Experts of a small language model: 516M tokens, 7879 steps.
Below are experts of layer 8 (counted from 0) of a mixture-of-experts language model. Rows are named router (the router's row for the expert), down (a neuron's output weights, with its number) and show model dimensions 112-167. Each number is 500 + 25 x the weight over its row's rms, rounded and kept within 0 to 999. Numbers have three digits each.
After each expert's rows: a language model's description of what the expert responds to. This comes from a sample of Wikipedia text that the model never trained on.

# expert 42
router:539541534524505499504483452496501478526483478477492518486446459503523498500469495516466459497571471489518510480505517512477520525516461533496516513493459498524490489480
down0:487520478519476493492506512526534487495520486493510507487495518475516511478495501513434457515499493521484540476509522487508515526544497515531455503500495461514486526496
down1:527535511478513465505505484539502498456491511462459517519435503532493510506549479492484479470484504488509500521449516500442505463442526533461483498513511513484476497506
down2:503472496496513544460503491491492500470515476528509479468468479481444465505538483484495484497501456525501489535449506473530570546555491525511455470496477474454516496480
down3:489489515480491502522486500519497499509465526495488492502498495528510499541501474498527509548509505475525544527484535538482525527497503508510498509464474464483514513485
down4:494536521465498493524559462504447500506469467490492524508501469463505482511482480485507548499468511486498507527503552560415477504540495510512500521535502508488505519492
down5:508484518520500503492471511523538544496515473528496488540513537487503505505532472516537471494492491508489481535445459461514517462506498506512483493483483510483484468532
down6:564529499461524502513530473525469536480527451483523483550480510522496463474506506497471475518549469513501501527477526498493554458564458496521486502460502470518454484494
down7:566456488495462519523504476499524504542478539543533505520483534484540481472520492476524518502493486534486499510518481508467506499509501479518480524476499452488508439476
down8:510490508517477492534517523513490458513510521529555510488536530487496510498462508489505515476509496474523465458441512539463466515493538519471536522537491500491499490539
down9:513535472498465516522500458532500500502530501508521518505522449460476514541495503490495506532508551504515486483530489560509475501497493478528492503476504466459476523492
down10:467523495492519487528451530499475516468502485473471530525494527508503527442514449509491531484493533512505498481492515506473480481493520536524519506482483490529464496491
down11:543519544505449536527510536496504549523522465514533489519528516503496520472485443521493534466490492496518515494481505496491472475545484512503493505478519516510494540540
down12:520483522522541465522505458528489452489534527462523508477503480496476490484501487503489495502514495483478504553511499464524505514498486541527466506523543532531482480496
down13:518531467483505523456501517495535511478496522540508477501497506481469513517531492486428477478534528487532487506476467526513544495470462489450477467529504533469527551502
down14:469501480513517552494472456483437515488513519483481494517475507522517495515522543474497478508494464482489492517488462508513473494464511497525496527463521478507511493494
down15:526495519470484498505557472490469508461510471522518502516505535523512505509520472517503519510520510515460520518531491505485460521443529486524501492529521483492530502468
down16:504501516526467489496489500524507470505515505445475513481476482506498455516549468499497541537506528476518460499501477491497490525489545513556541515477491535429544519476
down17:525513497510481486451484477514520475519499531472511472484514537496477499512496519487466545492527520518528516517504507453500493503473524478510506503494422511480524478516
down18:501490562512510503537455522457495480464539489487508502496525488449519503529485489517460511519525468484434448509522481514502502528497467509472499521523458503554473515472
down19:492452501473517473506476532518564504537547509532499536510489492540478523488482524461520477484479478523497507516465532520502486483493498471492427491487508490513459485520
down20:482543460469457495514504497501472517490484499436531525522521529478471526498465529452479505509481483517523528487509516504485494480515517519532487503532500462551487481503
down21:494525520492501504485500489495481536524494554498533475504457449495534521505525527528521490473478502458458503451511519510517485512544557549496500528509490488507522498537
down22:521479521435501529476509487502565498525488527499513532512486468529517523471483563474492520485538518517541508510478534484506494484548468509507493551471488480530441547539
down23:473515458477524535516525483491526537465502481485507492479496509461490481566517511475512473493511498507526493499514489529493550527540511557499516517513508464510543505476
down24:478480500562477504515480487470457498490532504499513501460485519504535522522501522494502515538510500506537537512522484460493526438498485483513494529506485488515575523507
down25:492518498493545497484523535469501532514489488514507531538499508430497524483523502512524513492546516499472467538551545511564504507459497512475469478467500494492540533481
down26:541475478491535503500564471511471541529464480478486528468491512495502452480475517491462496514505505484496493469510466496469516510532543477490518528537510479499498490489
What it handles: Team and brand endings. Final pieces of car makes, teams, clubs and place names in motorsport and football tables, e.g. Peugeot, Porsche, -ford.

# expert 36
router:521528466514490513484467480530502488554459480500482487525464487464500533489466484507436494547530493479525508476512522497494490532500480522512478508478487485558456472492
down0:456528500478447431506512497521529469485515502494506493519478498497480452533500479468497513486512539482511494486460518500477554482525498491498460557496488523520497526488
down1:518496541586511498505507474519526450489501551499520490505481498482512472470506538507499521520527496423470490567520504471521525504524483483484531514498480511485548504526
down2:517485522464496508540514481485507495496505499507480511516490498503492530528521504539504481517482530531471485489444490474531486539491487485530474489499479480512476520542
down3:497460501509501487509519489462542507520496471482543471525496506493517453505491527494493474479556434518518500471494486504527509558490524543458531491495501492490499539468
down4:486518449524528523509514518494542514497535487503486503514497497499469491510547486470536466503511491459513488519491510497497485539461529441478515488517479501480467472541
down5:522515523534541506443491470490516480503493511553523478513505472531523505500497511476523495460472494525513483515465453516524517527454461492508507501504466525454521510543
down6:523462500531534527501519467447463520511550529484527456482540482495506479525485515503476522476516521506508453470504522513515433489517517516566456512481437489489527467479
down7:464526553526501519536482488530531496544471483477512485490474511584460489529509462502492500497489507503547471542545491534507498485493494458547497520485512504512499498541
down8:489481506557469484500512479513507527482508534530479513526470489522477484500486492468507480511471498571544523521477469507511505486463511495511550476509516532509487458468
down9:523519519538505516479452495445480503498486450515523464493478511465484508510511501500537461509502498520484497513458535499471502502540480497499431521501490477529506473538
down10:488512478528486500478517480479491497477498500478492505486520500517496506513456453498522461480517515482525522499477465482536510492510481459512550487506479503526513484510
down11:479516463499498442503452520513519492502483518511501456486473480481468522518528514477480546535493510505516517466529515510513509497514539510541501517491506482509497499511
down12:494465537524496485546510498492485488490455508491488532484502448531546491489488484536515510493498502497487504508541487490481533464483499475533505535505521486422519489498
down13:480478511536518489539526532573508515539492503484460435515508536506488497442563535528475510492492483528477518456509474489478511477478490546500475513524497456492485503491
down14:499551532503515462464498510512494523500504463495518475502513482513521486521509491472491559489491480559490474532497482494519509529512526483494452528473520531454527492555
down15:550537423502488507497475508455509504504487523493501522528495476467476526520501512508483527500492492481473480491447483506509512530530467507490499475499489444505482493467
down16:502510495484497453514534476486505498509498471478533516499523529469448562508524487522456541488518506493467468493453495499495476472551504474491565488514497498473516481528
down17:511553507481496482491518493514479484469542485522501512479539525527504484533489514507488490497479525531555501496516505544521480505511479487498514501492491454477514501474
down18:494493503486499489500482552499512549530473491508531511541458534511500495505547524498489475492483460457524513513528527522532481577512523473521506529563495513486431493461
down19:467530520522465460518470504475451541500526502487501506502484511479521474522502465470488483471491461527519468444491513479464529513481524476513466504456434505457498498511
down20:518506484476438511477482488472435508485501458538486523523525506505531507466505511480523500496537483458486490472487452527501477489520528471519484513496503487542503472452
down21:499455537521498524548511483493484465458521483487519473504429505483494534503499489474497483568523478525489508540504539503503542504500503468508503481491500537511503479513
down22:491503511556499476519496543483507515544547476493487479515477513458496474471510524489486511477458512513479486481496492538482497532548553513494534515494505503481456518495
down23:475495482484515525496533519483484503500514509493496481515509511461562500508497517443522515479520522504512478501503513497535521528518482465542482551507453526513472451502
down24:480460492468524507530505507586436478543538547487506483521528502544506490487485478485528493450492470525497526481480486513495508517495524504495512499462509465485506518514
down25:460493490430453532518521510467519515481490519488481536485470464500490469497511495475480476470495541494523538526532511508491497478449488479457513501517495470524514503486
down26:435555526537507473486473506471492469526541509461534519538515515513475522524505488505515492474501477485529521508462505528483509512504478431509494488497476491478485478519
What it handles: Word-start stems. Opening pieces of lowercase Latinate words in explanatory prose, e.g. exp, rel, dep, and sy+nd in syndrome.

# expert 61
router:535541526515485486523489466499484458536464476476465553499469522485495502500459498514491471485512480484518522475523522515488516507524486539504534539469481468539476497494
down0:509481516495502447509497532473504473497499527500509527511495492519490469489504492528476523499516507554485484473486503466487529518490510444503525500454517518507511496519
down1:455545490543506483463496532492518460490482475486455474505478471515509537494522522504531558462520493502525505497501500440510500526511542483527479464480542531464533494523
down2:510455485528472500481480529525427494522533453512514504530493517497541510507472497530482542489496501472485470539474500518521519439505505470509487476504526478511511499513
down3:468538499480509508453455488506503511519471468510480487545499505522472522487450516495537475469466521463504500539498542459493468501468466454510497466520478509512444503486
down4:505508495519520491517506512525479509530487453477500503496504500492517497483511510467496526534519510478497492535533504512501470489475499520472523532442529491490499483486
down5:438473501492478513484492521509492513494501543453472507521536472487513524499531512534501468512514516499511535484519516494536490530494473477544514521502461446448502460525
down6:487455521492515494479475498527472512513516488453458491494514492506534502500480553464463488445517489502468503511580476518488500540508494523507475470528493553514536487480
down7:493528523550488478513487469482468489488453544524449516494497534531476533538519496440505495512504506527473549526489499485512497501488493519514494515498486506528533498508
down8:497494502543498486515510509461505480508486526492504491510509482484501441453489514463534520511529514482520524510527475494518521532480489549510478472519472487509553515491
down9:500539529529489525537526513489484515501509468514479481484510518487458496474496498477504521564521482503501476474527457504479548497500488469515494551504511520509511496476
down10:519517511519494545473506467506499469522517472497475458517490516483484486531517504484494489506496538552536540512522479478492527516467530523490509527489485491529515506474
down11:495555500495508501481490508516492528514505509516486540501506482475534528531519553492500538509472541495462528534508515492487485438508487517479489516459508529510496517521
down12:530496545509527514505525513502497487487524501485536485543512514420503531538512477515480475524504460474463463500482508486453452535467476499575498515491475455559467485526
down13:515498502531516506538471514480506479501518466503457493520514494489529482491479500513496481488549475494498521471502487495510475500430484500524528487511523464472498503485
down14:486482544509517525481478501518456491521510517450495454504461503487445543455505510501487501464513521505516491498486522495509518465514520488482525501519492486474547473456
down15:486491482503496500506472466499473472533497489488529517545513493490495536511491542559493508548507457481511436504547467479491503500467508561529537456497514542448470445485
down16:541529486491507508516515449450556491517493509445484531477519487534496483486478510511501532478497491496470493503505518474505508496500500524541519472523497527510472526483
down17:501486509502520531495536476482476517496511504501496515455539489502501513504514482476504535497491489499497481512520477470561526493528474548476483504548460524500547593477
down18:553499479517538527506509488470492512523510474522503439500533484489513529491476496500542539541532501507486473516490506507464518475482514484482467525495452511508503461475
down19:440507478452455493486502483484496475505531504495464495487531533506516500555559496535500491515555486505550495483545509461509465516468529502480562470492468492494533501537
down20:501464533527493511504483543536505524485502517518479510500465509480486485487518538552549465498487564494518513472480445517495501515508445477478507520458524492483441468514
down21:504513498489501484514479473496490487493521484500502499450527465533517482521493507518477484503498521482535512507469501475603526517501511532467486516517476545502499483492
down22:520473448507512484470524494501485537471510505480528487494494527498506508490511509495537506520534541503512489499506537531526521492486485502541473499481472504466517533491
down23:536510444522487500545485515535512531511488502534509471522481466484469485533478533496513482528483533509475493508523544503504501538495472453515513483499516500533556519452
down24:442522488430491500472510480486518498486531504512491517459520517466487506487465495511504521494500477468488516512511522487501469527515504514459493544499498526478490489473
down25:515546472502520484494484497560530483514535523495478516459505537569482474471500491484495535525493510485526499502481501519469480470497445511481468509444515527498488503457
down26:464497532470493520480463505481483454476505528470507505481520532479447494472487511528537495482499507510504487519515484476495521470528511455481534552445521509569552478516
What it handles: Category and descriptor words. Adjectives and modifier pieces in sports categories, awards and infobox values, such as Middleweight, Right-handed, Best, Outstanding, natural.

# expert 2
router:522532474528511484493482481523506478528491444476466518509495515513505508481502489494455498515512482474538477471546526494488485527528495525507518537496485458499449516492
down0:483502489493527462473497529492482513483485492520528508501534504453479549520500480506483523549509503515542518515538490480499497532495531506496457546523511524477446496517
down1:530530532435497531510506496511479499445522511486505496530458528510477480498522504487490500444486516506555513501529508513456507503469493544517487499520523484474488512509
down2:509503513488507428499502509509438521457509524473541531480499509492544510487514496488485483461507491544517487496462456476528517491539495503481459538483461499503505472537
down3:524482499519508525530447489481501506517491502471513511489492531521532481508497538506469475479498547486518503486556525444517548477545474520504481483471480519488490507510
down4:486506478463509539471476517418522547488521509483525497491469477531476442483517510520483501498486479529487519492488499520510497491503429492516533515541527502476529524512
down5:500469543495488519554526492498523517505541470481474450470506522436504476523536481516511479517458482490515512486474495499499507481471489478526466482491482496504504497481
down6:509498458488541506529490499525498477499505484476525490485518485503479499514492512439491501471499518516487493518516477524481496502510531484498508502497509458448436510482
down7:537509487460546484523485521447485476518498490513526472470484511510489513458528477500513542494493480473512455511508499509476520495513471495508487557535462503489456509500
down8:500531515561539576513505509452491517492505522500554459502488480512520490531519470471523519500486536515495489499528523507539466524479511568496515502496478496521480491537
down9:526524477522431489509506502471477552505480463481499502481474486517513534459533485498543435492467484505507546499473457508532473514507493530516465462502485517519538476553
down10:492527538550505467518537499515511518496496496474483516498490492500479497495558493520492571491486487487466489534483524487522507533517451493532527482495523495523522519462
down11:472473519497507500489505513464489516488469496539480529495491472512512508471527522507502514509551520481484452523521503453503467538511480545518494495471507505503539491473
down12:460506477551512470499468476495512518484495506506460509544497467470542490495490524537503473505484497512520484572471517508453497523524485506517509547461533502498489513508
down13:536483455493512515486479513509481534424503492507506512524511497487488530498467544521521477511565482514471533521540499511498529474504455454501510471561501523467509467508
down14:514500523484509518491505477527508529514482455501481506532532520512490462492513530501476493514467555505491427478506521520497504498485550519494491518509517483476478521557
down15:510519476507485476525492486499436529521519511464501491495530501503538530475511512556504491509492496495541501522532517504450495495491497523504503438473521509495512531496
down16:525474484503511477466478534450496472479568506523490524497519504463503488505499524533526516498486483445487473515443476547514519541490476505529466484507506493487515475498
down17:478464479543514477495516493499547534527482486483493450534480541484528497538489491470465499531496491490498507500461502488509478474539485503472499532519472487529457489518
down18:504557445522478504522489500481478524515491457470504496459525499496493536518476544486444531465517475540565480529490452489520468512520523423502520511499525478501505503485
down19:439464486492466503502516458532465542509471516459492497483496536493480499526514460514464497499520535490505485482498513495517498515495513459516488471530481492500492475521
down20:508453487505547483515490512490490504488478471516496517476452533509475516486522481500513476468540497543516473516477479527496528483502524530472508504496482517517489487491
down21:531471465454510545514514499463476507498501513512537524496542482513536497493498534538472462498491550555473510467511471465484503470473502456517480517472512553498493474490
down22:493495508506512507539544488526551531511515424512475485483506519471459498481501516472509531503499518478497472505499481490535465491496480483475484486501483496487511512505
down23:521491503462534534550508499497465527434471503542478543489495483541514475495488494527520478486518485493540537492472467474441500545498499476484472488416523465520513494521
down24:531475491506475492517503485506488524488508486529486507495502516479538459503491533501486477464509515456495505497518527522476508478513492452503555499504523515484490541481
down25:485506485481523491513544531497498546510475488462480532509454487536496484456467471529510443545493512480533514550449465491487502471479477482478498507512499518531520478514
down26:469570520480509483532494485488509528476537488479489511498511524508522559509504477466465516512497540522439474503507488455532505494484463511541486488552493546498512499489
What it handles: Nature word openings. Opening pieces of common English nouns and adjectives, often nature words like plants, birds, colours, or terrain: wood, yellow, -billed, brick, courts.

# expert 13
router:499544526535477472538461441481525487541488486474511559470430505497529486487502472512478485507514509481497485474525503514479482520494479515518522536456491501520503472521
down0:496477524498549497525519484549521453499490542510521469494526514542499475501495518510434477505493501493502491491472531508530541492495533475507493467504476472504530503550
down1:470532489540519481516519487527468543527508506499509488488495498488510492505456486481547495480491503511519562542523512460512473540504509514516536500470510451457536518551
down2:477532528512494480474498486536493492503516529464454484482509499504507513504493511471496503495485492552502516462483528477501489521476508508485532511494485529520533563471
down3:482506476477502488515482461486506459456511503485496515482497514461485478492471495471526514501501505504512513537525447560495481507496471491502491468503489466503530476540
down4:492461508486460487507493544487489498500509534477471505491543521516489497531504465504520519503506491483470496507497480481459531510487510527480502492478553505501507516504
down5:494495469497495511516492548500483504493580509482505497559532497452536502484505528527509493482474535511473516439469461498517466475528501434544506519466487474507504494528
down6:509499508492504509527407524499506559488475498483530512504506484500482540485477495492518500489502488501506507508507490490482499489477506504493501524607505486527496474505
down7:464585479506541449499492514548499475487499508482487553460502492482513528525511519486486468463454499480513505487528471448532526491542462546509478525501563512502541490547
down8:509501473494508557489507483491497509474499501511464510507529477519461518538541520506438467470514479488486478492528510507484536541538528539494522519484494526531577498538
down9:488518485501518515483516517516448514467487481532482462455502466491545508485540500481495511505507477543534470505507460491486492468552513469481482444503493463565490479510
down10:480490528509486480495535529504493532509496529494465497491513469534472512511508549499477518503492506503459511572443522500517471493475483497506503512509497497486492507497
down11:509461462513493515504514498499497531493523481512501542527510516496517494442542500534484516520537502500500437495479457524471536475516489467514489528560461548530471505499
down12:501521483471470482537496528531517506538509523512498505508474516488485489543503484499509485460499482501484515542535513498479481507481466484502518533509499493458517527471
down13:482499491519498494525497498461508520477481538513487497549480542519460498507482466463483513539499487526508492509469496490494463495451467517562514456493495489512477502507
down14:489515475521467471516514507526480538469543486515469448527489449468498517490549495446480499498504454499485522479519495456503499496502479512485488495562492494521517510469
down15:486466496501467499505477508492487537518517495546500478473475530491534488528514508464496483501505499523461522556493474495445515530469461504518503540493542535491491513523
down16:489506511505479527512499502477464495450518474492520482492539492524481482488571487466510484495511488503501489512458503504501487514442505499526443497512495517539553497470
down17:475473494479523530495504465525538487517524506494471470517494488484499500512514518521470468494544438439496507482465502460528474515492524479500490533503480503529492524506
down18:492491516500486519519500513534527534493486479529521455523498511500488489466464469542483486444567476501514474491471562488538521523478464499511462486490503517499479499501
down19:518532526486522469458478524494460437469504483535511482518528479494502466552504497496478531478477476522499529510519486497511519534518480508491509473466476501553493496546
down20:482489515492504516508493501509485458502520499495493508512464489503511538496478470503531451549484484541527517522508522523484470536543496486485506451529415470493475472530
down21:486469519556489509477476473424476496484480522485497504496503464524513520521493507518473511502496510521483461497524474468516470506494468539497518499511531482477475483514
down22:443535520529493481508543504487497485536484467470502491531493456502476565482508505487478534519502521495487513556529545505520480507473496474504556534519517497494527551467
down23:484483494538505475532487497508507483473499523489475481532494512510507535488506460489541500491486539554501455463501519525502493503520481494502493471543496497480510469508
down24:541482568500477454510484500482532497464514532461493484449455454488502481555482574495532486517533506496477520522500490478519542524521467502491464531501511528502520528491
down25:519458491524481488468507492482458493528487497466484514508453462508468480569514479536512495512477503528500483572480476522490465471510517529527492496498475495538493474508
down26:464510492515491527569530519494503499513503491523527498505471502522510513501513494508578542497499496512493490529518506450505476469532480510488473491476495479516485459567
What it handles: Name-ending word pieces. Final vowel-heavy pieces that complete personal or place names, such as -a in Danuta, -ierre, -ella, -ensis.

# expert 18
router:514484472505487481477456485507516491527497492491498525516493531480472506483509510503474459508536504504510493510512550514490483535500490506494507519496459488513413505474
down0:486516533524519472520482501519483500542540546509488515474512534512492489564483492502492526509499478531562489488500478462509517500524513508502470455493499534466512488485
down1:493484487469525469530500530516472519553453472479511507468520498501451497533490432461477510500521490499519523463497506474480496526529524508534520498536451513522477472491
down2:491492483517436522493470510507480507463516489501527553477485472497534513516527535474517439485490556511517471516512517504486473481533488461493487505520514470509484536515
down3:476497503481503510510477540459517586514505524499503474522474502464482501446501477539509487518525513495528462524515523459490511487520509527498504502484518467486496509486
down4:495533451476471501489488524521527503467510476481475489509490503483499503531487489500477503464492524518520509501496512520489481518458509505479523506526543487479481505479
down5:484453445513460500509523522541477500499479470527432502517541555533492492493528443541454522521488537456510508490507484473494496463494522525538534528531516503495534489473
down6:522506507502480427532497528454575517475513543456498548518508494516500512498534505512494483533499523545493496497515508516539496488525531486492494499482502497514525472524
down7:468491512509515467483533538503550466465541508472461557497475524479520481516492475557514487527480542503492479487545529524452540476472461521506506489533497498517547513459
down8:507472563461471471504504480488529504481492487522484494469507471479545491468502509496498440481487512481477488504472502512496508479521500456507494494510505489516509517473
down9:468489474471482503501528522478512483480473460480511453497526491537493525496463494497482529491499505503471488504457482510483488517468513526515467472520521523480472523519
down10:496514529495490499456475530523490531518483482467472506482515461478553513532483471520454518501470530512468488513518538517495502513473529498483506462539521511487480528528
down11:490511508498503482506505486477527523545489473514528508543469483530494503498480523528513521479528542486471522542532460470497512493539513561528507491477483495474482481527
down12:470503464490442484531529478524490467504524530544532513531488485457539520512478509478457538498502506531488520498551533497508467503518478502500517465502505489465518506461
down13:533500503534533515510490489459518498473458487500485489497499481520514555463496523537464468529495530494507463485491513471529508537523566434486460518481481528517487512505
down14:486520544486518502483507506496502488471507470485518544519554497476526491483504489484517520509484523507494509522492473471490482586497528524506469532514500497490515484508
down15:525543514507504476499498496501536531485491522485526540454475473516498514482494497530466472517443569474491522548538520508519506513533478522525468497500533484478496533510
down16:499517490468489513469510458508531527476512511492493524511491471475508477495462476513430558513499494510438498497571481491506506503503500511543513497491495526465506495477
down17:499507512469489531500497481477514489477524520494521497486554483539468481523483533470547504502511514486480495480504527549474465475526488533426503502497510503460493470520
down18:479546456530508506527452488493515506501461497513529520477510528515474506511482474507516502504504512520513486490525505462512498477497501493494556493504518456495476457502
down19:510447485524482478440528489465489490456490493504485493517527500523504488537456546532519464547498503523502480518500501532493470507485503532494501519478544485514520498517
down20:559465530470513462529529552471510485487543461503519490527479486505513496500519488512484473439510456495493506508510502488470507479527527507511517508450461503531459524483
down21:481469487474470504503459517522490520489471565498487490528497568516546478470511512526510502497507472486502457465500484489550519484548526521516520505509511481497510455458
down22:460476555513491510496497492507427503459522496512520496529506469519492503524483511488470492512515490480502492516466456453495497503453488473440505535541479488506535514519
down23:480516495488524493509485524474548526520483509501487580485458478508478456551491467507506461500481482505512472501514525494518506474508500533477506514542491499505532509479
down24:494530509516502491468488475461516529499494484539493497509467544477527507523497507487527468539469469469479512499505481496481491536535513501491518515471464471494491495503
down25:478513489508479491482484482507487531477517469468500506522522521472538554483487469488491479532541477481538493508520539449511509476493568477479516518503498515484494450507
down26:474511514456449502499500524509469470512497503504511532485510517464489484472473473515525485492496530495500483516499525534493457529506506542488557507514487492510516546511
What it handles: Capital after preposition. First capital letter of a proper noun after of, at, a list dash or a pipe, e.g. of H, Ž, (R, Th.

# expert 30
router:525520523529483466522504436477518463500465494454494535465466505465480503468479469486473472494515487463500532490518524524467472546486486547512504536487491498515481499527
down0:492475528470503543495541519539498492519530494493503478500502521533519471507474474533505494573480449477493505480531485503450484505540532492534502479568500485543499501519
down1:523472495470532514479475501473528526517537488532519475558486490487526555543493476490462472469530503526499484500519476508506517518537487492486481512495498505558503504533
down2:472536491452500501505512460454518486526562496492474514519469518503482443525465466518470530473528491535493503491490505586471497515460493511491524453509482514522506550517
down3:459495474492464509503524506540505469476512490514437470513495496495513503496501510522486512534516503454462492481493538547478513522495493505495529517495508541478531495510
down4:491495502493498517453497505523453532542485471503553511492478518479506488513482480463512516471493554499504476509505522521464466505495527445501536478483489474480509471519
down5:505506484494479482504536432502491502500525530527471509485520523478484528492503547519494480515460519480466479473535531499497529484507460485548511532529537543493514488531
down6:489474484488537464507441499506513497463514508536502505503493489506540523498539518483483484496550508497509459554515507490504474503484479491454492496466511494504497457496
down7:449468546542519519495503498488486524520509442448523472488522483488522481534515522524561500484526505521491488484497511509530546481532524497460472478501510489486561530503
down8:521504478512507491494514470454497533436506461578487460550528521506489472472484473498527512497500508461525531488512533487491499493517488438524478467503501474515460460496
down9:467459498510492510488506495523465507481485506521500482510513495473508500493533489551482509544469505467479517523532474511458547532528492485530517482499497470510472464489
down10:466510497467525506536481499445489521564540481491530480509532507516518462506500519490477510502475503502514523456447461511487537524503501458511521489489503524474538512520
down11:486483528474485505450546535499531517507535494505499492522556492534507511473502489497486508489476535520491464484507497463500516476486525530472547518518522523423511505464
down12:487505515537456475525497468514497482521475513539483489511478483534475510547504473500551460519494498509532482521546498494499493516540509498446490510492513515521526494488
down13:496512439473489503485465528492526491509499489478511509493506540512490510543478494475490493521490520489473438545542472500488499526478471542534538510519471521493523492529
down14:503502493499507461459506528507495466512473464510519533528496462482497491515477538493540480452494522496505520485507570517510509486498506500534485502508499510544460519508
down15:503508437488489521526516533482511519494507508476502518469477522502489513485466529498474504506569577481506489467506502462507490515509517501465513511499479484531460513524
down16:482502495491488456491537503474477503538502515444495495527493523512529518447472526494515462532493487488491523486491563509477446509508524486522503527502490486514438525521
down17:489442529516496514469500501513511490491529516477537495475482487523520531484510526498442480484472511470532469444476515466491492516507479502486444498484490518492522445501
down18:497535449506487498536507544488502511546522469461521491499488507473509509472487494478490499495514519497537484527498506505545475498477478530469492487486457489515493495543
down19:470488501534528501469488473528488538485490512514482483506491491520480529500491490516513507535516504507517460455507507496489478491463509534509473529488532483523481484513
down20:447526540478474480518490484486481442496503453512473514484506506563526537493493520502482514546498555507502476540458500524461479502504483500529528497476520488508526500494
down21:488482514522512499530512528496512519484516478525488482486517516506482517504496524524501493536484538519506547467497499485461512481518475519478475495528493530504526499525
down22:522516489548518506518485499473482509540538527489470498497486467486512486500519459513485498521548502474495474523441489480521468493510541462495436521495506552449474463517
down23:505529514518502524464520502509515481524494526453461440439513519494500529500498494527496525479496478504491484461534478525481510520501501513516501545497499476460503475504
down24:497491510543526503506503497529489519447525498524511494491504503521473482493481476502539403510452500499501522515533479533521540522515507509502506503499562469486490500504
down25:442473480505482457490498517478511512483531510506500485499501473513532482494507517554497503452483526496476487522533543549499491453474499531499514522466505490482483534538
down26:452498505517533448484474458485504484502445444491446498472502528541484511493484481455525503528496511519505505493502467522551520508484503535483492463471529493539520543515
What it handles: Titles and name endings. Name and title pieces in credit lists, song lists and species lists, e.g. possessive 's, "The, Jimmy, Zenaida.

# expert 11
router:542534497543503529545455447470516459506485487457477533474472469506478529516504481514473506506528466493500520476544482480486509545499494509490553535499466488518509455491
down0:530530554497470556506515481536533503498489473460493484503467500538466475528498463513518522509475515466566521489516477518498524482539519481505498477509520520483511491489
down1:420503483526523490472474482509486540503515500506474547526507496496498481490537510512487495521436470498487495497475591518488507496491454484499501536503509508516501516493
down2:491502465504473469486509479505506487517515513468486479511532509545541483491509507463503475478526471504510518498458482462468522482465508507519526562514466466492499492499
down3:500512431493524487538491483466482500510527536497508539484517505485511465494489533518484483492499512517484538495517510510474485484588489492516482478494501469470558511496
down4:535500491509497527511529473504534519482491452514505465506501489455577534544496503535469467485494515500450510490523543470513516473494514513483541552539503501479540492543
down5:511449481465461512439516514498532522485518535526500472517485510494484485512464421487507526501503462462505505519462497536536491512485522466511492480474499493494506487471
down6:485482493505523485512500520479460488517503474556579493537500508494473484475527487502509462547460479575515462500455508519519509508449482497505487497482491462504470502523
down7:492492499500478463515494471497500417516501499476520489518484457530556504480507499499522489444524510531460503526502472482528519548500473484496498521480517478467501531503
down8:553490489508507530500523462531486488443501513482469461475548520503517505521516471480485535479516518509510508482515513485484459491513582464502512447533496516474535486513
down9:478515507480517481475511516439514533480504484551508475488485562487472533512525503491502537542474532487511529537530481506524529463497477491491495472519516495480531475471
down10:512503513476493468497518452484483481504533502552540509531494474474513511508500482485473503499508489457496497489514482517494514488514493531459500513458511503515521501500
down11:523494483507485547513481497513494518483529512522552468506513494492458532517486503493489537487526507529504543518485496486515476515516496491483509506500465501499530460461
down12:500474504484511508526467500552473489485504466474532573475501496489461495531523452502480479463506509519497509482492481471539487550482493523491509524499550490537522538488
down13:484489556451533467475500519527500526494488475497529493437483518496526474517528511486506495500472560493498512563487507514518525524525530528498505464510530475510559459534
down14:503477484486505483478500531519523495501498507529481451517502512547493508505530500465576477492494524516488474492469495487545496496521515515493484496483518514520482535466
down15:469535495510483477476525538476567453497466493474489475466502533491487521518477492518484503495516491465478513471486509514546506518462489498476518490461448476486504460510
down16:513527527502501521493466491516498501463510539505494503486479539515548442505531481522455508476493511476552523512489512447486504497494526538531507503469517462524529519493
down17:479507544502512523516537497476498484498497474535510503466508487501488498565492506487486580521534484490520499491515482525489525495460507512506528524495511456538488483514
down18:492515478507501526477511551518513541523477477535505498497446499510520505508508519529509499502510508480500514471453526442505475476497505464511511447470483461482468501444
down19:466490547528469507502453481503508507532480532525506507482509498483539478582517480529496502526542503526490459522523464483517509474525482520515507470509490497484468496509
down20:514494491528506492492477497507533471483541505482533501507495523493465466520469503515510550443489468475486499507481497507489512513468527516490454500535501516474505510512
down21:512490505491499514506489500517505495488532490516483454498507538533523495519487505476483503462486451523482489498497506493513535525485519471513498513480534513460496516483
down22:502488459506566514554509502537489480522523523516522444517527457508470494496487474504496508501478525506476480524494489541487459502547504451486499500492513472525495490529
down23:461484518507472482472484496552468421503503472466468497520497519509467514504486499538549514538496472482526510551508512485502490493508507567521551539455492505475507484492
down24:507493495522496539505485508530534497493509499508506448505580479499501475521485456499465485493490517488475499522496489475520491459494514505479479539525524474474489505512
down25:479530483474457439493495493502525511543465515458463489502488539449490514473507500515501478496493478491506508486514518526549462490498514489527476492496500486494457530512
down26:482486481455524470480540480560482492443531518500517490485520469505456515506521528461482498521549493510567522499465474496538473452512468542465548517497510516480496479509
What it handles: Table cell endings. Last pieces of names and parenthetical codes inside table cells and lists, e.g. (C), (R), Ward, | United States, California.